config.toml
num_hidden_layers = 13
hidden_size = 192
n_experts = 64
d_shared_expert = 64
hidden_act = "swiglu"
router_score = "sigmoid"
balance_bias = false
router_noise = 0.3
init_std_router = 0.0112
tie_word_embeddings = false
optimizer = "muon_variant"
batch_tokens = 65536
max_seq_len = 1024
Below are experts of layer 9 (counted from 0) of a mixture-of-experts language model. Rows are named router (the router's row for the expert), gate (a neuron's input weights, with its number), up (a neuron's input weights, with its number) and show model dimensions 0-191. Each number is 200 + 20 x the weight over its row's rms, rounded and kept within 0 to 999.
After each expert's rows: a language model's description of what the expert responds to. This comes from a sample of Wikipedia text that the model never trained on.

# expert 11
router,230,191,165,193,204,203,213,211,163,207,222,204,211,179,218,174,181,211,182,225,181,229,202,195,170,196,237,179,220,191,217,230,216,159,206,174,181,211,184,206,224,174,254,243,195,202,189,186,201,197,207,184,199,214,188,179,193,196,148,206,235,186,219,184,189,194,179,213,202,188,240,195,201,194,161,212,188,208,203,177,186,183,193,218,194,176,202,192,183,209,214,184,173,178,190,188,194,188,207,200,203,225,181,211,201,172,213,194,175,236,220,231,183,171,171,215,173,218,204,179,220,199,179,183,197,211,186,219,190,238,182,216,214,175,203,182,205,195,175,209,229,184,259,206,229,188,213,201,187,219,208,221,212,199,200,213,183,198,176,197,196,183,222,203,216,192,201,190,162,145,223,186,208,206,205,191,183,201,213,212,171,160,211,193,163,187,197,255,197,178,202,231
gate1,206,200,182,179,179,220,202,211,187,219,214,238,213,221,212,192,197,208,206,215,199,208,186,139,168,185,189,213,208,192,235,210,217,171,202,193,218,217,211,227,210,198,211,189,193,230,205,183,183,207,220,200,188,175,196,196,174,240,193,208,218,192,211,200,248,197,200,210,192,194,206,198,227,219,234,202,192,217,203,201,201,228,189,182,177,224,211,204,214,225,211,185,184,203,178,226,210,171,206,214,215,194,190,221,199,184,225,203,171,215,216,203,157,208,195,192,172,236,197,180,183,224,247,199,187,216,182,181,152,232,182,187,216,211,183,202,168,175,218,168,191,202,261,170,197,231,243,187,184,201,223,199,213,201,198,196,208,187,164,196,197,200,209,219,206,200,229,207,201,193,205,204,207,235,200,179,178,214,237,239,188,214,197,198,170,200,191,208,229,150,253,166
up1,206,179,194,175,195,187,182,215,175,188,189,253,219,192,241,198,203,168,198,164,205,209,174,195,218,192,213,195,217,216,234,187,177,177,227,221,224,231,199,194,218,210,199,160,189,198,211,178,227,216,189,186,245,208,219,197,216,213,212,194,191,195,214,199,202,154,177,199,174,213,232,211,216,189,243,220,184,209,236,206,223,233,200,203,229,180,198,188,203,210,252,209,228,198,235,214,196,196,187,199,191,217,169,218,185,223,179,197,206,180,212,170,154,191,158,230,202,219,163,223,183,216,187,210,180,200,199,208,234,183,175,194,205,225,164,222,205,204,195,183,237,209,171,198,186,196,236,193,218,205,199,202,189,174,170,175,204,199,171,191,215,161,186,218,198,209,204,214,196,178,216,197,235,209,209,198,212,203,216,192,198,160,197,188,169,196,161,196,218,194,204,199
What it handles: Adjectives, participles and nouns right after in, on or was, as in early, late, born, based, died, and in high school.

# expert 62
router,215,191,201,200,207,172,194,212,193,204,195,219,181,195,214,203,202,231,209,208,186,219,210,179,187,181,195,191,185,186,208,228,204,164,237,171,186,227,209,200,232,179,206,202,200,216,214,185,210,184,189,233,214,230,175,192,158,201,201,210,206,213,217,194,250,173,196,234,231,177,213,222,216,221,208,172,187,190,196,179,205,215,208,187,211,205,178,210,183,189,221,182,189,220,228,218,201,181,233,208,166,225,208,204,213,182,198,195,196,225,198,201,208,166,220,183,202,212,204,205,246,228,177,203,208,233,174,232,147,200,219,233,173,155,211,185,204,212,202,238,209,204,209,205,187,169,186,186,210,173,177,186,182,190,240,192,164,212,194,199,184,183,204,198,182,231,201,168,198,161,227,199,201,240,199,200,157,197,164,201,179,173,232,217,172,168,165,218,194,200,176,190
gate2,203,167,181,225,195,214,196,202,184,195,176,206,197,188,223,206,182,191,231,201,187,176,220,151,178,175,194,198,193,214,214,194,187,185,184,225,226,200,210,212,223,193,189,230,193,224,183,201,192,201,242,204,212,211,190,217,191,181,207,200,176,205,195,199,200,198,210,223,207,208,200,202,203,169,178,200,207,228,204,206,188,192,230,223,214,208,216,191,133,180,200,225,231,200,198,199,215,195,164,209,191,165,203,222,211,189,211,184,183,230,170,188,220,225,170,183,217,185,236,203,208,206,210,197,219,226,205,188,196,206,197,201,189,134,179,203,191,187,189,249,209,196,182,223,191,182,191,214,169,207,205,162,183,196,202,173,221,226,212,154,227,193,162,217,180,228,164,179,171,186,230,193,230,162,184,195,204,173,165,216,226,197,215,209,198,142,192,185,191,205,220,173
up2,216,206,170,217,165,203,219,204,193,222,208,191,218,165,181,196,218,186,208,196,177,222,223,209,183,206,186,226,185,198,216,222,190,165,231,188,182,164,166,195,219,219,193,202,217,196,190,209,166,199,183,207,191,192,182,191,248,254,218,179,259,190,219,212,196,195,186,201,183,199,174,224,185,165,182,185,189,217,200,194,206,194,203,176,219,205,165,183,209,133,194,195,208,210,222,151,169,200,209,220,195,162,210,184,179,187,207,212,212,199,243,193,173,191,235,217,211,219,211,169,215,215,175,203,211,209,220,200,182,202,194,192,190,167,229,204,198,225,204,202,225,187,191,217,184,204,212,227,212,158,185,175,199,202,193,193,152,213,232,187,188,178,202,173,199,189,183,225,197,205,178,179,229,196,201,201,177,181,192,215,210,169,203,176,180,226,205,168,207,184,219,204
What it handles: Line breaks and pipes in data tables, coordinate markers like ″W, dates such as 17 March, score strings and mineral names.

# expert 22
router,211,221,191,233,223,222,174,204,195,207,212,230,183,197,215,214,206,237,192,196,189,236,216,203,204,158,181,177,203,210,204,206,198,203,185,184,182,223,215,208,206,164,201,204,189,213,185,194,229,170,202,194,218,210,179,153,187,212,221,181,199,235,189,188,233,187,216,232,192,174,227,187,202,165,208,190,215,237,222,202,210,216,218,234,177,218,209,172,183,179,194,178,164,173,202,223,225,188,196,203,183,213,211,194,226,204,236,175,231,226,188,246,189,169,209,181,201,195,202,196,226,177,224,200,220,229,207,192,217,194,211,215,205,174,199,199,191,217,197,235,216,223,223,218,204,160,214,228,212,199,197,195,188,178,218,179,203,218,198,201,183,158,209,212,198,217,202,160,196,183,234,184,221,202,234,199,181,208,183,227,231,216,206,247,180,166,148,236,192,204,207,210
gate1,199,196,190,235,192,211,190,211,216,219,214,204,176,210,202,181,211,229,193,177,181,219,235,189,185,207,199,195,157,205,180,210,194,152,203,231,209,216,186,195,207,197,207,194,210,184,181,190,221,206,212,233,213,197,213,176,148,203,208,208,212,202,182,166,217,173,184,207,211,219,197,219,163,183,201,206,220,207,173,154,176,161,215,186,183,196,200,165,168,201,191,222,220,209,221,168,230,175,184,209,221,183,215,214,204,189,227,172,209,197,174,219,190,205,202,247,234,204,153,217,236,176,200,198,214,174,199,149,162,192,178,238,236,196,207,178,188,199,186,202,206,181,237,197,189,194,176,222,173,199,192,190,185,204,210,192,205,213,205,208,200,210,171,200,205,235,201,168,200,221,215,178,191,210,214,215,199,201,211,145,231,205,195,212,218,166,188,200,230,188,225,217
up1,230,196,189,166,199,195,217,167,199,202,220,215,171,217,211,210,215,184,233,221,226,202,147,200,224,227,177,220,211,199,182,213,233,215,186,199,214,197,197,181,166,197,191,157,194,202,245,202,165,172,193,191,201,209,221,188,239,203,185,202,171,160,190,209,180,216,172,193,211,205,203,174,207,222,203,240,202,220,202,223,185,184,189,209,246,200,208,233,204,229,202,186,222,184,186,189,179,236,214,175,200,222,198,215,189,205,177,209,220,258,217,178,236,208,199,178,210,182,209,184,208,205,177,215,180,196,217,198,233,181,208,168,186,214,205,198,200,186,213,171,217,200,176,188,184,201,227,157,206,216,217,190,221,183,206,182,182,199,206,200,188,185,184,160,207,211,171,200,180,181,207,228,186,225,232,180,182,197,207,226,172,207,205,218,173,231,224,220,163,222,189,203
What it handles: Digit pieces inside multi-digit numbers in tables, coordinates, money and statistics, such as $14,1-50, 78,-60-3, 64°-12′.

# expert 13
router,213,229,194,203,217,176,181,201,184,182,170,228,158,202,236,214,201,231,220,218,181,234,207,179,184,191,193,195,170,218,206,203,206,200,175,186,242,189,185,199,190,211,219,192,222,213,190,194,178,178,182,188,228,233,186,188,202,183,180,201,202,208,204,182,196,161,170,206,223,184,179,195,204,213,176,219,175,193,214,188,208,176,220,170,169,202,181,204,196,155,194,189,189,195,220,191,192,203,245,191,227,216,189,220,224,225,199,184,209,243,174,201,212,192,192,207,193,215,194,198,207,219,170,202,240,183,167,211,198,211,203,178,168,195,231,150,194,231,170,228,229,246,208,185,209,216,203,198,215,186,213,195,151,204,181,214,217,193,213,218,183,171,187,198,232,210,189,189,165,217,219,224,247,218,183,171,188,190,197,186,214,196,235,209,214,194,175,207,205,159,181,191
gate1,204,163,207,199,181,214,191,176,204,191,156,230,210,235,232,166,193,217,189,179,211,239,211,241,207,205,188,198,185,206,215,212,220,186,167,159,190,189,179,182,197,201,200,182,226,217,204,168,207,195,178,229,196,197,204,200,225,209,190,232,190,248,213,220,180,225,184,220,187,205,188,191,184,162,183,199,195,178,230,182,211,205,207,207,189,200,200,213,197,182,175,219,209,189,205,199,169,165,216,206,205,197,187,197,183,213,223,181,196,204,187,188,209,175,189,230,185,195,219,180,225,173,215,187,198,174,158,221,185,144,211,214,171,203,195,194,219,198,177,230,226,200,218,177,185,205,194,205,175,231,214,207,161,211,226,204,251,191,181,176,201,176,202,214,202,147,225,178,182,212,203,245,228,204,183,214,241,203,189,208,208,199,222,195,172,215,184,204,177,167,191,186
up1,215,196,201,213,216,210,186,208,214,152,158,206,177,199,229,208,208,230,208,166,156,199,219,188,185,219,194,207,203,205,179,211,181,202,199,173,233,202,204,230,175,205,181,212,200,171,221,168,210,195,196,192,149,204,195,203,195,191,192,197,202,161,202,234,248,207,189,203,185,178,212,222,222,219,227,184,229,179,217,230,167,187,203,160,173,199,203,197,204,196,223,203,208,210,210,219,190,220,202,198,225,214,148,214,244,180,177,233,257,164,165,212,223,203,200,206,172,208,186,185,180,193,177,167,197,178,182,238,220,188,178,167,175,181,214,186,209,217,196,182,243,219,195,166,209,190,201,214,216,196,201,205,180,191,223,201,208,235,201,193,233,223,168,182,194,190,210,209,188,200,184,198,191,219,170,184,175,225,198,205,211,208,205,212,198,220,217,210,209,191,205,201
What it handles: Middle stems of long Latinate words, typically before -ation, -ate or -ed endings, such as renov-ation, organ-iz-ation, particip-ates, oper.

# expert 9
router,183,245,209,173,198,167,170,192,188,217,194,192,209,222,197,204,189,191,204,246,194,223,215,174,174,193,222,207,191,209,208,209,190,170,188,153,221,201,225,195,180,190,195,227,192,236,223,173,204,194,183,206,202,220,211,167,137,197,190,202,207,221,208,198,227,151,205,230,200,208,194,178,196,235,159,206,195,193,188,216,183,202,217,222,179,212,189,194,193,227,190,204,167,200,226,211,185,185,240,181,194,221,226,206,226,168,229,209,216,214,173,214,199,204,205,208,211,237,217,170,217,193,194,199,220,228,171,234,183,209,182,221,235,180,203,195,217,208,225,255,227,243,226,179,200,178,216,178,170,194,190,193,189,162,196,196,186,185,189,201,189,172,195,210,204,197,191,155,230,189,236,207,196,222,191,210,211,202,198,208,214,188,218,216,201,220,182,182,216,202,203,207
gate11,190,232,188,199,191,191,211,208,239,217,197,241,225,190,199,172,159,187,213,232,187,219,197,216,214,187,192,187,196,159,157,194,193,173,176,187,169,180,186,190,206,183,193,185,197,195,172,183,213,207,168,202,200,211,190,194,178,203,171,210,196,205,210,228,225,176,192,205,192,197,211,233,200,207,132,179,185,187,170,207,176,222,203,181,191,169,184,229,176,200,207,186,201,195,208,179,178,200,179,214,202,198,213,184,198,248,199,243,196,218,187,241,173,217,196,240,174,206,215,190,178,168,180,175,214,214,179,172,193,162,188,183,226,200,230,224,188,211,193,233,209,196,199,191,194,225,193,228,196,176,212,207,193,180,219,193,202,202,205,214,218,188,230,157,249,183,201,196,195,179,222,245,167,195,197,205,188,180,218,205,189,179,194,247,209,202,194,187,187,186,189,182
up11,180,200,197,159,215,177,208,182,210,198,156,196,220,196,200,176,218,208,200,217,205,206,235,191,178,150,165,226,176,214,183,193,211,174,185,232,197,159,214,194,213,197,206,207,204,241,206,203,228,215,179,213,191,207,236,171,197,214,156,184,185,172,208,225,200,182,188,214,191,195,177,221,197,222,192,190,204,198,183,186,178,205,206,175,213,209,202,212,191,228,210,213,206,201,217,198,193,204,204,199,187,221,236,225,210,225,200,221,201,235,209,220,190,204,202,223,187,256,210,175,193,223,195,217,185,206,204,240,213,198,233,176,253,220,212,218,201,229,208,197,238,222,212,198,194,204,221,238,192,209,184,180,182,162,226,210,217,176,230,179,191,202,233,152,224,193,210,211,191,160,215,192,185,204,210,220,208,170,250,220,232,183,214,208,195,213,186,198,196,206,173,200
What it handles: Opening syllables of proper names, often South Asian or foreign people and places, such as Har, Am, Par, Kar, Bh in Amla, Pari, Jamaica.

# expert 24
router,185,203,225,180,227,155,171,203,178,159,182,216,168,160,246,191,209,222,193,186,164,188,206,176,181,185,198,185,197,210,219,203,217,172,192,183,226,191,209,216,201,214,240,222,212,214,200,161,189,186,181,205,220,203,204,197,180,196,188,233,165,212,193,187,214,194,197,205,222,201,228,179,219,226,176,183,181,204,207,191,216,238,184,204,201,194,172,220,179,252,202,158,187,183,218,205,179,183,192,199,207,187,184,190,205,171,208,203,207,204,179,220,201,199,194,183,170,198,197,214,213,211,195,196,238,211,210,195,196,236,210,221,190,199,180,150,198,237,172,220,231,210,196,201,183,209,225,210,194,213,148,217,161,206,202,215,185,210,190,189,210,172,201,214,213,190,229,160,206,206,211,183,200,228,214,218,224,216,195,232,186,191,215,212,186,198,140,185,227,223,174,208
gate2,152,239,225,180,199,181,184,190,205,179,185,179,189,147,207,203,209,206,219,167,168,190,212,231,202,186,186,209,202,195,197,179,205,164,220,172,191,207,222,194,237,179,208,232,174,173,180,195,194,211,197,192,183,178,203,193,182,217,220,200,190,233,186,191,185,188,237,210,224,194,207,210,177,176,200,186,196,198,222,160,212,179,160,166,221,242,199,199,177,233,175,182,227,219,164,190,192,199,183,172,189,190,184,176,206,216,207,211,205,196,163,222,202,210,192,219,179,196,195,169,183,191,210,242,199,231,187,207,199,207,211,213,211,199,221,177,194,216,215,207,239,190,225,179,187,212,226,192,251,209,179,176,141,208,192,223,192,181,170,195,216,173,194,203,217,195,206,176,199,229,207,206,166,211,196,170,196,175,189,193,205,217,234,206,194,200,192,198,217,161,194,191
up2,178,226,144,205,176,200,224,191,187,242,217,225,219,176,168,207,201,205,178,177,211,169,178,184,203,212,190,205,224,156,205,224,215,196,208,203,189,243,221,202,201,182,200,196,189,195,222,239,210,231,213,209,161,195,186,182,181,183,202,230,184,195,195,156,203,217,191,219,182,189,203,219,165,214,225,202,207,180,183,230,177,168,211,194,181,232,185,196,243,217,171,205,213,177,203,171,212,215,151,169,182,189,224,201,205,196,180,193,199,192,145,179,207,178,206,211,204,188,213,181,171,202,209,213,193,192,202,230,202,223,182,222,188,182,199,189,210,189,202,222,211,170,199,199,179,161,181,206,212,214,194,163,198,207,193,174,189,227,203,188,145,173,199,229,199,213,212,237,194,180,196,190,236,222,208,229,195,200,199,179,196,174,208,220,179,230,190,202,207,202,221,200
What it handles: Inner Latin or Greek pieces of scientific, chemical and taxonomic words such as Berber-id-aceae, alk-ox-ysulfonium, geoph-ys-ics, plus Family:, Order:, Binomial labels.

# expert 29
router,190,218,195,216,218,178,200,198,174,189,165,209,196,236,184,213,193,212,217,233,185,211,189,162,163,192,187,214,239,213,172,212,229,206,208,206,177,223,218,172,170,197,211,241,200,194,222,207,222,188,201,213,194,222,166,183,175,182,173,211,198,198,198,180,229,174,177,202,208,178,208,195,194,198,196,167,168,196,176,196,161,179,219,235,197,205,170,196,190,196,205,213,173,220,191,179,195,188,215,204,225,226,228,235,205,164,188,215,182,209,190,216,178,208,216,187,184,221,240,173,192,241,204,189,217,225,162,215,195,212,205,221,159,208,202,175,198,193,192,217,219,179,215,188,196,176,182,179,217,218,173,189,195,180,192,212,196,206,201,153,174,192,219,216,212,231,218,159,198,177,238,189,191,235,185,217,205,220,186,222,226,182,197,234,193,195,186,236,218,206,188,161
gate0,199,222,189,229,196,192,193,204,192,197,222,191,222,180,214,178,184,225,219,214,204,223,202,194,195,209,197,210,214,210,201,162,198,205,211,202,207,198,189,179,206,217,182,209,182,239,182,222,200,214,178,207,217,207,169,178,162,189,163,260,205,194,190,186,203,245,185,168,223,189,179,204,188,183,217,193,164,189,170,196,156,197,170,201,191,193,208,201,202,189,163,188,186,180,204,164,183,207,238,208,217,176,213,194,217,199,202,204,215,216,218,217,200,206,189,184,208,202,191,220,212,171,180,250,204,223,191,166,211,197,217,157,182,228,215,151,192,197,198,217,226,185,226,203,223,184,204,182,234,218,179,230,176,202,139,203,177,204,193,200,187,210,200,214,189,212,206,195,210,216,222,225,193,222,187,210,196,215,176,177,216,164,210,180,250,219,152,205,191,244,189,206
up0,189,207,211,196,191,179,167,211,217,211,204,200,164,200,194,204,209,204,181,187,213,189,211,200,221,170,197,183,202,187,209,212,213,235,240,185,194,189,185,213,239,213,187,177,176,210,194,170,194,161,203,181,195,158,232,217,208,202,179,178,249,183,214,250,175,195,200,207,172,192,203,215,201,191,239,204,211,164,186,199,175,210,190,176,216,223,179,218,227,176,174,226,210,196,201,202,230,169,193,223,164,178,198,223,223,189,216,179,209,253,223,202,229,205,204,204,181,185,185,220,212,151,193,201,205,234,219,208,217,201,205,198,223,166,192,188,163,190,220,221,190,220,196,204,189,216,243,205,181,189,221,197,163,212,213,208,221,210,196,200,205,235,212,212,180,183,169,220,190,202,167,203,182,159,233,213,220,206,205,209,190,194,195,238,181,204,177,170,227,193,199,220
What it handles: Month names after on, and given names or name-like words in credits, tables and lists, such as May, August, John, Tom.

# expert 23
router,201,215,192,199,198,173,184,213,196,203,197,217,171,175,203,196,201,232,220,213,200,229,217,176,191,195,207,193,179,194,210,234,198,190,228,166,201,214,187,191,204,198,223,209,177,199,201,205,202,181,185,232,225,223,183,202,162,180,208,201,206,211,220,186,244,179,209,226,235,158,227,228,211,221,215,181,192,219,189,179,203,199,189,200,188,196,164,209,187,188,221,186,189,202,217,217,178,157,245,231,186,227,208,201,214,179,204,200,199,212,175,195,198,177,218,176,187,236,209,183,225,214,176,215,228,211,166,238,156,209,211,210,202,166,225,199,214,225,187,216,213,221,232,214,177,177,184,188,194,182,175,185,184,184,244,190,199,192,218,187,178,177,201,205,199,220,212,178,202,180,240,205,200,239,214,179,153,187,168,207,182,151,233,216,172,179,164,222,199,207,192,192
gate0,211,213,189,221,203,193,194,223,225,206,163,242,182,170,235,167,184,170,214,222,201,233,220,212,202,208,218,210,198,199,239,235,225,185,194,215,240,212,178,168,192,227,194,188,146,186,209,236,218,228,184,188,196,244,199,210,168,187,169,187,230,231,235,186,205,220,196,175,194,225,212,220,181,183,207,189,217,182,241,213,200,170,174,177,196,214,186,199,178,191,175,175,196,191,157,237,186,189,200,177,191,185,202,207,213,213,192,194,202,193,172,185,170,194,209,190,236,200,209,188,210,208,209,224,196,203,168,232,202,209,196,238,224,188,195,230,201,203,175,205,228,195,191,208,174,205,204,181,200,189,210,205,200,190,186,211,219,196,206,200,232,180,200,204,213,217,233,201,231,202,227,214,189,173,222,182,196,192,234,196,215,220,257,196,226,202,178,208,177,214,201,213
up0,211,200,228,177,192,186,195,188,217,202,211,220,190,233,220,197,193,229,187,229,226,187,214,185,224,213,204,177,199,210,192,195,207,212,202,202,201,192,194,206,196,191,191,201,221,175,184,184,219,186,225,221,195,194,230,207,165,203,213,235,198,192,201,197,200,145,218,254,173,170,213,162,184,205,239,204,188,228,192,219,190,205,199,228,197,207,165,221,197,200,224,209,183,182,267,176,220,218,207,219,227,191,186,185,205,170,169,215,215,189,191,224,236,202,218,215,167,209,187,222,211,222,225,173,175,172,203,190,209,193,223,180,181,235,172,164,206,203,215,170,157,200,185,210,186,197,245,204,219,179,182,190,188,262,216,201,210,204,189,186,187,212,216,173,209,219,222,209,216,226,212,207,237,189,177,207,211,177,202,178,204,201,204,206,187,209,220,184,216,228,161,204
What it handles: Present-tense plot-summary verbs after he/she, like tells, meets, goes, plus n't, and middle pieces of foreign surnames and taxa.

# expert 36
router,216,219,177,212,205,200,196,229,190,188,223,207,202,208,211,178,169,219,204,192,154,220,206,214,193,206,225,163,206,173,217,213,215,177,178,170,201,203,219,205,221,180,235,191,210,194,223,187,213,184,218,197,184,210,178,185,216,208,165,179,210,193,198,180,220,162,219,206,196,167,222,187,217,189,193,176,164,187,210,214,209,212,217,214,202,203,193,166,209,198,189,193,194,196,207,191,180,200,213,218,183,233,216,181,253,186,198,178,217,231,220,196,164,173,188,236,208,227,210,203,207,167,205,225,198,218,234,211,206,233,221,231,194,195,222,169,182,227,191,231,219,193,219,229,198,182,256,231,234,202,199,175,175,186,195,178,174,240,197,196,196,166,205,196,209,240,214,181,171,187,210,199,248,185,183,203,176,192,196,206,173,193,193,194,177,201,171,237,178,232,188,198
gate1,207,213,197,209,172,227,211,216,210,192,220,202,217,230,197,217,210,193,214,232,166,219,160,204,181,211,209,192,197,177,222,242,243,167,190,193,238,234,139,212,232,200,200,216,186,170,199,210,216,214,174,201,169,187,213,216,194,213,176,163,210,193,207,166,213,209,187,212,203,227,203,219,171,201,200,192,199,191,149,194,195,183,180,192,194,199,205,209,172,167,198,236,208,202,191,207,233,211,198,204,193,233,198,186,232,138,192,153,207,213,189,191,220,168,173,224,196,210,210,219,203,212,216,200,221,251,222,202,174,209,195,190,178,204,213,179,231,208,195,196,192,208,211,227,233,211,227,193,198,197,195,193,177,227,245,186,214,220,193,179,212,165,203,200,194,196,197,195,212,184,197,187,218,200,177,179,190,222,175,188,204,205,191,215,175,236,224,206,173,219,213,208
up1,174,222,228,195,207,201,215,172,185,215,211,185,194,204,167,234,203,173,194,216,208,192,206,218,211,213,186,198,205,210,209,197,181,198,219,236,181,180,199,196,197,235,157,175,190,218,164,165,183,199,187,202,207,219,208,189,176,204,187,194,162,197,175,192,244,197,209,235,213,184,189,179,201,238,186,182,191,219,191,241,233,225,201,181,211,219,237,186,225,194,228,217,224,162,235,252,185,172,187,233,205,227,217,227,204,210,198,163,179,216,218,170,226,221,216,198,220,213,199,160,171,201,220,208,202,213,172,178,192,227,220,209,185,173,216,216,205,228,209,206,203,220,187,199,180,168,169,173,228,174,220,190,225,193,220,199,205,194,185,208,207,241,210,192,192,250,199,209,223,203,208,173,186,232,208,187,222,210,188,204,195,183,220,221,210,192,191,209,219,198,204,219
What it handles: Small numbers in tables, scores, statistics and dates, usually after a pipe or colon, such as 0, 4, 12.

# expert 44
router,213,236,170,210,208,198,140,199,211,180,182,191,188,177,198,180,199,237,199,198,158,206,273,185,198,219,205,211,191,177,161,206,223,209,197,217,207,203,205,202,221,191,204,241,229,207,179,202,226,161,179,201,184,200,193,227,214,173,223,193,214,212,191,165,253,186,225,212,213,190,202,189,220,209,208,202,207,169,194,198,191,218,217,178,235,206,211,214,186,217,187,188,203,199,239,203,188,218,209,205,222,218,233,195,190,166,205,178,183,184,212,254,194,181,217,168,216,223,217,188,222,176,172,210,199,198,196,204,200,203,193,212,190,187,196,219,203,222,192,220,212,233,216,209,196,166,219,200,230,200,186,162,240,182,223,181,199,190,217,194,181,175,193,225,178,211,214,194,200,205,236,203,228,209,223,223,205,208,177,183,170,200,187,201,181,194,200,227,212,166,236,210
gate1,196,202,172,197,202,191,155,228,216,204,188,206,227,182,229,210,174,208,206,237,217,197,208,210,210,198,200,192,206,220,194,198,192,181,212,205,191,195,181,206,212,193,220,242,215,194,209,210,196,246,182,227,223,193,204,149,206,213,188,193,173,207,215,194,232,189,178,139,176,215,215,187,203,192,162,220,200,219,210,271,211,192,205,197,234,185,205,166,185,213,214,219,213,220,221,194,185,207,177,211,218,242,202,201,188,192,218,205,189,229,209,226,227,188,180,195,188,200,243,214,188,173,165,199,162,224,196,211,226,230,220,196,231,176,183,191,201,238,210,212,193,207,223,209,206,194,236,152,220,209,210,188,199,188,190,186,203,243,185,146,197,229,195,204,164,173,199,208,176,175,194,204,208,224,205,198,210,183,209,213,220,199,193,206,169,210,222,201,203,213,186,191
up1,236,229,169,213,212,205,158,202,234,197,189,216,224,182,208,184,192,197,190,230,219,193,238,212,219,201,237,215,206,202,214,192,192,182,186,192,233,215,177,216,207,211,198,217,186,214,198,215,175,199,194,196,200,196,195,191,176,212,191,208,219,217,214,163,256,190,215,177,182,183,235,170,222,190,203,202,212,192,218,221,202,173,226,223,207,216,206,188,160,228,191,220,244,229,217,180,207,223,173,217,202,209,180,165,172,172,223,210,180,215,235,198,200,197,196,195,232,181,177,202,197,196,181,208,220,182,189,197,220,225,249,201,223,186,184,238,186,205,199,187,165,199,251,199,210,169,213,211,225,208,160,192,201,172,203,204,180,213,199,175,173,197,206,202,177,166,256,210,192,197,206,207,195,167,211,225,206,160,192,230,204,224,191,189,193,191,194,165,199,200,192,196
What it handles: Capital letters and pieces within acronyms, codes and abbreviations, often in tables, such as NME, GLAAD, OAG, FRA.

# expert 25
router,218,216,210,186,201,161,172,216,170,193,208,211,229,204,211,175,206,196,239,230,174,236,192,188,179,203,188,193,195,218,192,215,222,200,167,210,198,217,180,176,179,199,212,221,184,207,212,237,203,202,166,212,224,242,175,172,200,177,186,199,168,198,197,174,231,196,210,228,194,188,218,206,227,219,187,195,165,207,214,174,171,208,224,204,243,172,198,204,201,224,199,209,148,223,206,227,192,178,249,184,200,223,233,226,200,165,191,221,212,222,158,237,198,210,162,174,188,208,218,197,211,217,190,178,229,211,167,202,190,204,198,217,183,185,202,193,196,210,167,221,224,214,231,226,208,200,214,186,189,196,191,200,186,180,185,157,201,216,210,175,218,186,192,204,194,186,210,150,187,183,220,214,175,208,196,218,211,185,165,198,221,192,225,209,211,179,179,204,187,226,214,209
gate1,225,183,182,208,239,181,148,249,211,193,188,177,188,183,196,168,205,171,220,189,211,228,197,215,214,192,209,226,194,177,158,198,207,165,154,196,197,199,187,184,213,191,183,217,206,183,174,212,212,173,176,205,215,199,163,210,202,222,174,199,167,207,199,226,186,175,250,216,206,187,220,213,203,175,224,194,219,210,214,225,190,188,208,223,206,218,228,187,199,219,191,207,223,186,239,212,161,184,191,176,181,222,201,207,185,184,198,214,164,192,182,197,177,221,208,192,181,176,207,197,227,194,218,169,213,206,210,207,173,222,185,241,220,181,226,161,181,218,239,201,216,224,202,224,242,198,214,194,239,194,183,214,200,208,161,194,206,202,227,166,201,215,229,204,184,180,217,199,190,227,204,209,199,214,182,229,204,203,170,207,215,224,210,210,196,203,173,224,187,166,191,208
up1,201,184,232,191,210,191,207,185,207,233,190,205,179,180,208,237,194,223,165,165,211,214,200,187,201,233,211,180,212,212,198,198,207,226,213,182,199,208,190,217,203,234,181,148,164,212,188,183,188,185,194,200,239,227,181,205,205,215,218,197,209,184,198,216,216,170,195,175,201,157,219,235,187,183,186,182,192,202,210,167,177,169,205,193,188,209,185,207,246,181,219,192,181,192,209,203,213,199,157,234,208,198,174,198,211,202,164,234,194,201,221,202,214,175,200,181,194,208,190,241,194,194,179,238,251,231,203,224,220,196,235,195,199,168,190,221,189,228,192,177,179,175,192,176,170,215,225,199,167,228,218,185,199,205,223,177,196,192,178,201,194,189,173,181,184,210,158,227,165,230,198,168,208,165,186,201,213,222,191,197,208,210,208,184,233,211,188,180,206,224,198,179
What it handles: First words or pieces of proper names, especially places, nationalities and given names, such as Indian-a, New York, Switzerland, American, John.

# expert 7
router,214,235,206,206,184,162,168,211,181,210,193,209,166,179,192,187,222,223,183,224,154,199,231,162,192,195,223,216,194,217,182,252,220,183,211,187,191,229,194,202,208,196,219,199,189,224,176,209,219,192,184,217,219,221,223,224,190,195,218,195,226,191,230,182,246,190,198,231,213,195,220,159,236,208,206,168,195,188,203,201,171,246,217,197,222,185,159,161,202,184,195,173,210,168,210,207,192,191,227,194,209,225,215,184,209,181,191,214,221,216,226,213,210,179,206,168,221,204,208,218,228,178,191,213,210,228,189,244,167,222,219,212,219,199,200,213,187,207,192,212,219,222,210,195,188,152,199,212,179,208,166,207,216,169,243,185,198,211,167,225,173,185,187,180,195,207,186,198,213,189,233,222,206,193,198,210,181,206,179,203,171,196,219,199,188,206,179,212,194,165,195,214
gate2,211,212,204,222,177,189,197,208,216,209,209,221,225,217,216,203,201,149,236,191,191,225,188,187,214,195,177,198,207,192,194,186,213,192,185,157,246,165,175,217,201,224,232,202,206,173,203,158,222,159,200,204,212,194,188,212,235,204,214,210,200,206,226,201,188,213,185,194,213,204,178,171,176,235,188,201,189,161,196,224,189,223,196,183,211,180,220,182,186,187,216,200,231,170,211,219,184,235,178,179,232,189,209,189,209,191,171,178,169,166,227,196,217,175,202,195,202,167,173,192,213,193,184,195,207,193,214,201,210,189,200,179,228,220,173,184,217,219,185,223,159,204,228,229,193,217,229,217,219,199,194,184,170,185,206,169,156,206,233,224,242,170,164,198,224,220,203,232,161,166,210,241,199,194,208,215,204,197,196,196,196,198,197,207,177,218,200,214,218,184,218,205
up2,168,180,166,208,202,240,183,168,197,173,184,224,205,213,209,157,197,190,254,201,175,160,209,198,158,180,203,187,229,183,207,218,217,199,212,206,189,172,196,187,221,191,183,181,203,222,198,176,205,205,209,187,237,184,200,245,195,223,225,179,208,175,181,193,181,222,220,216,193,194,226,163,221,209,175,187,211,189,159,178,234,240,228,167,220,205,188,199,178,188,174,165,209,211,222,183,182,168,199,206,226,222,208,160,193,186,184,164,223,173,176,216,214,206,203,190,175,181,199,215,175,226,178,226,207,191,192,190,217,221,205,211,194,204,199,214,187,201,202,220,194,189,202,181,211,230,183,227,199,222,189,192,203,179,205,224,181,209,164,204,187,203,182,185,201,197,181,215,213,215,205,195,212,193,228,216,230,163,184,174,206,177,151,192,206,226,179,227,202,204,201,218
What it handles: Line breaks, list bullets, heading equals signs, opening parentheses and quotes fused with a capital, and word pieces after hyphens: ===T, (O, top-d.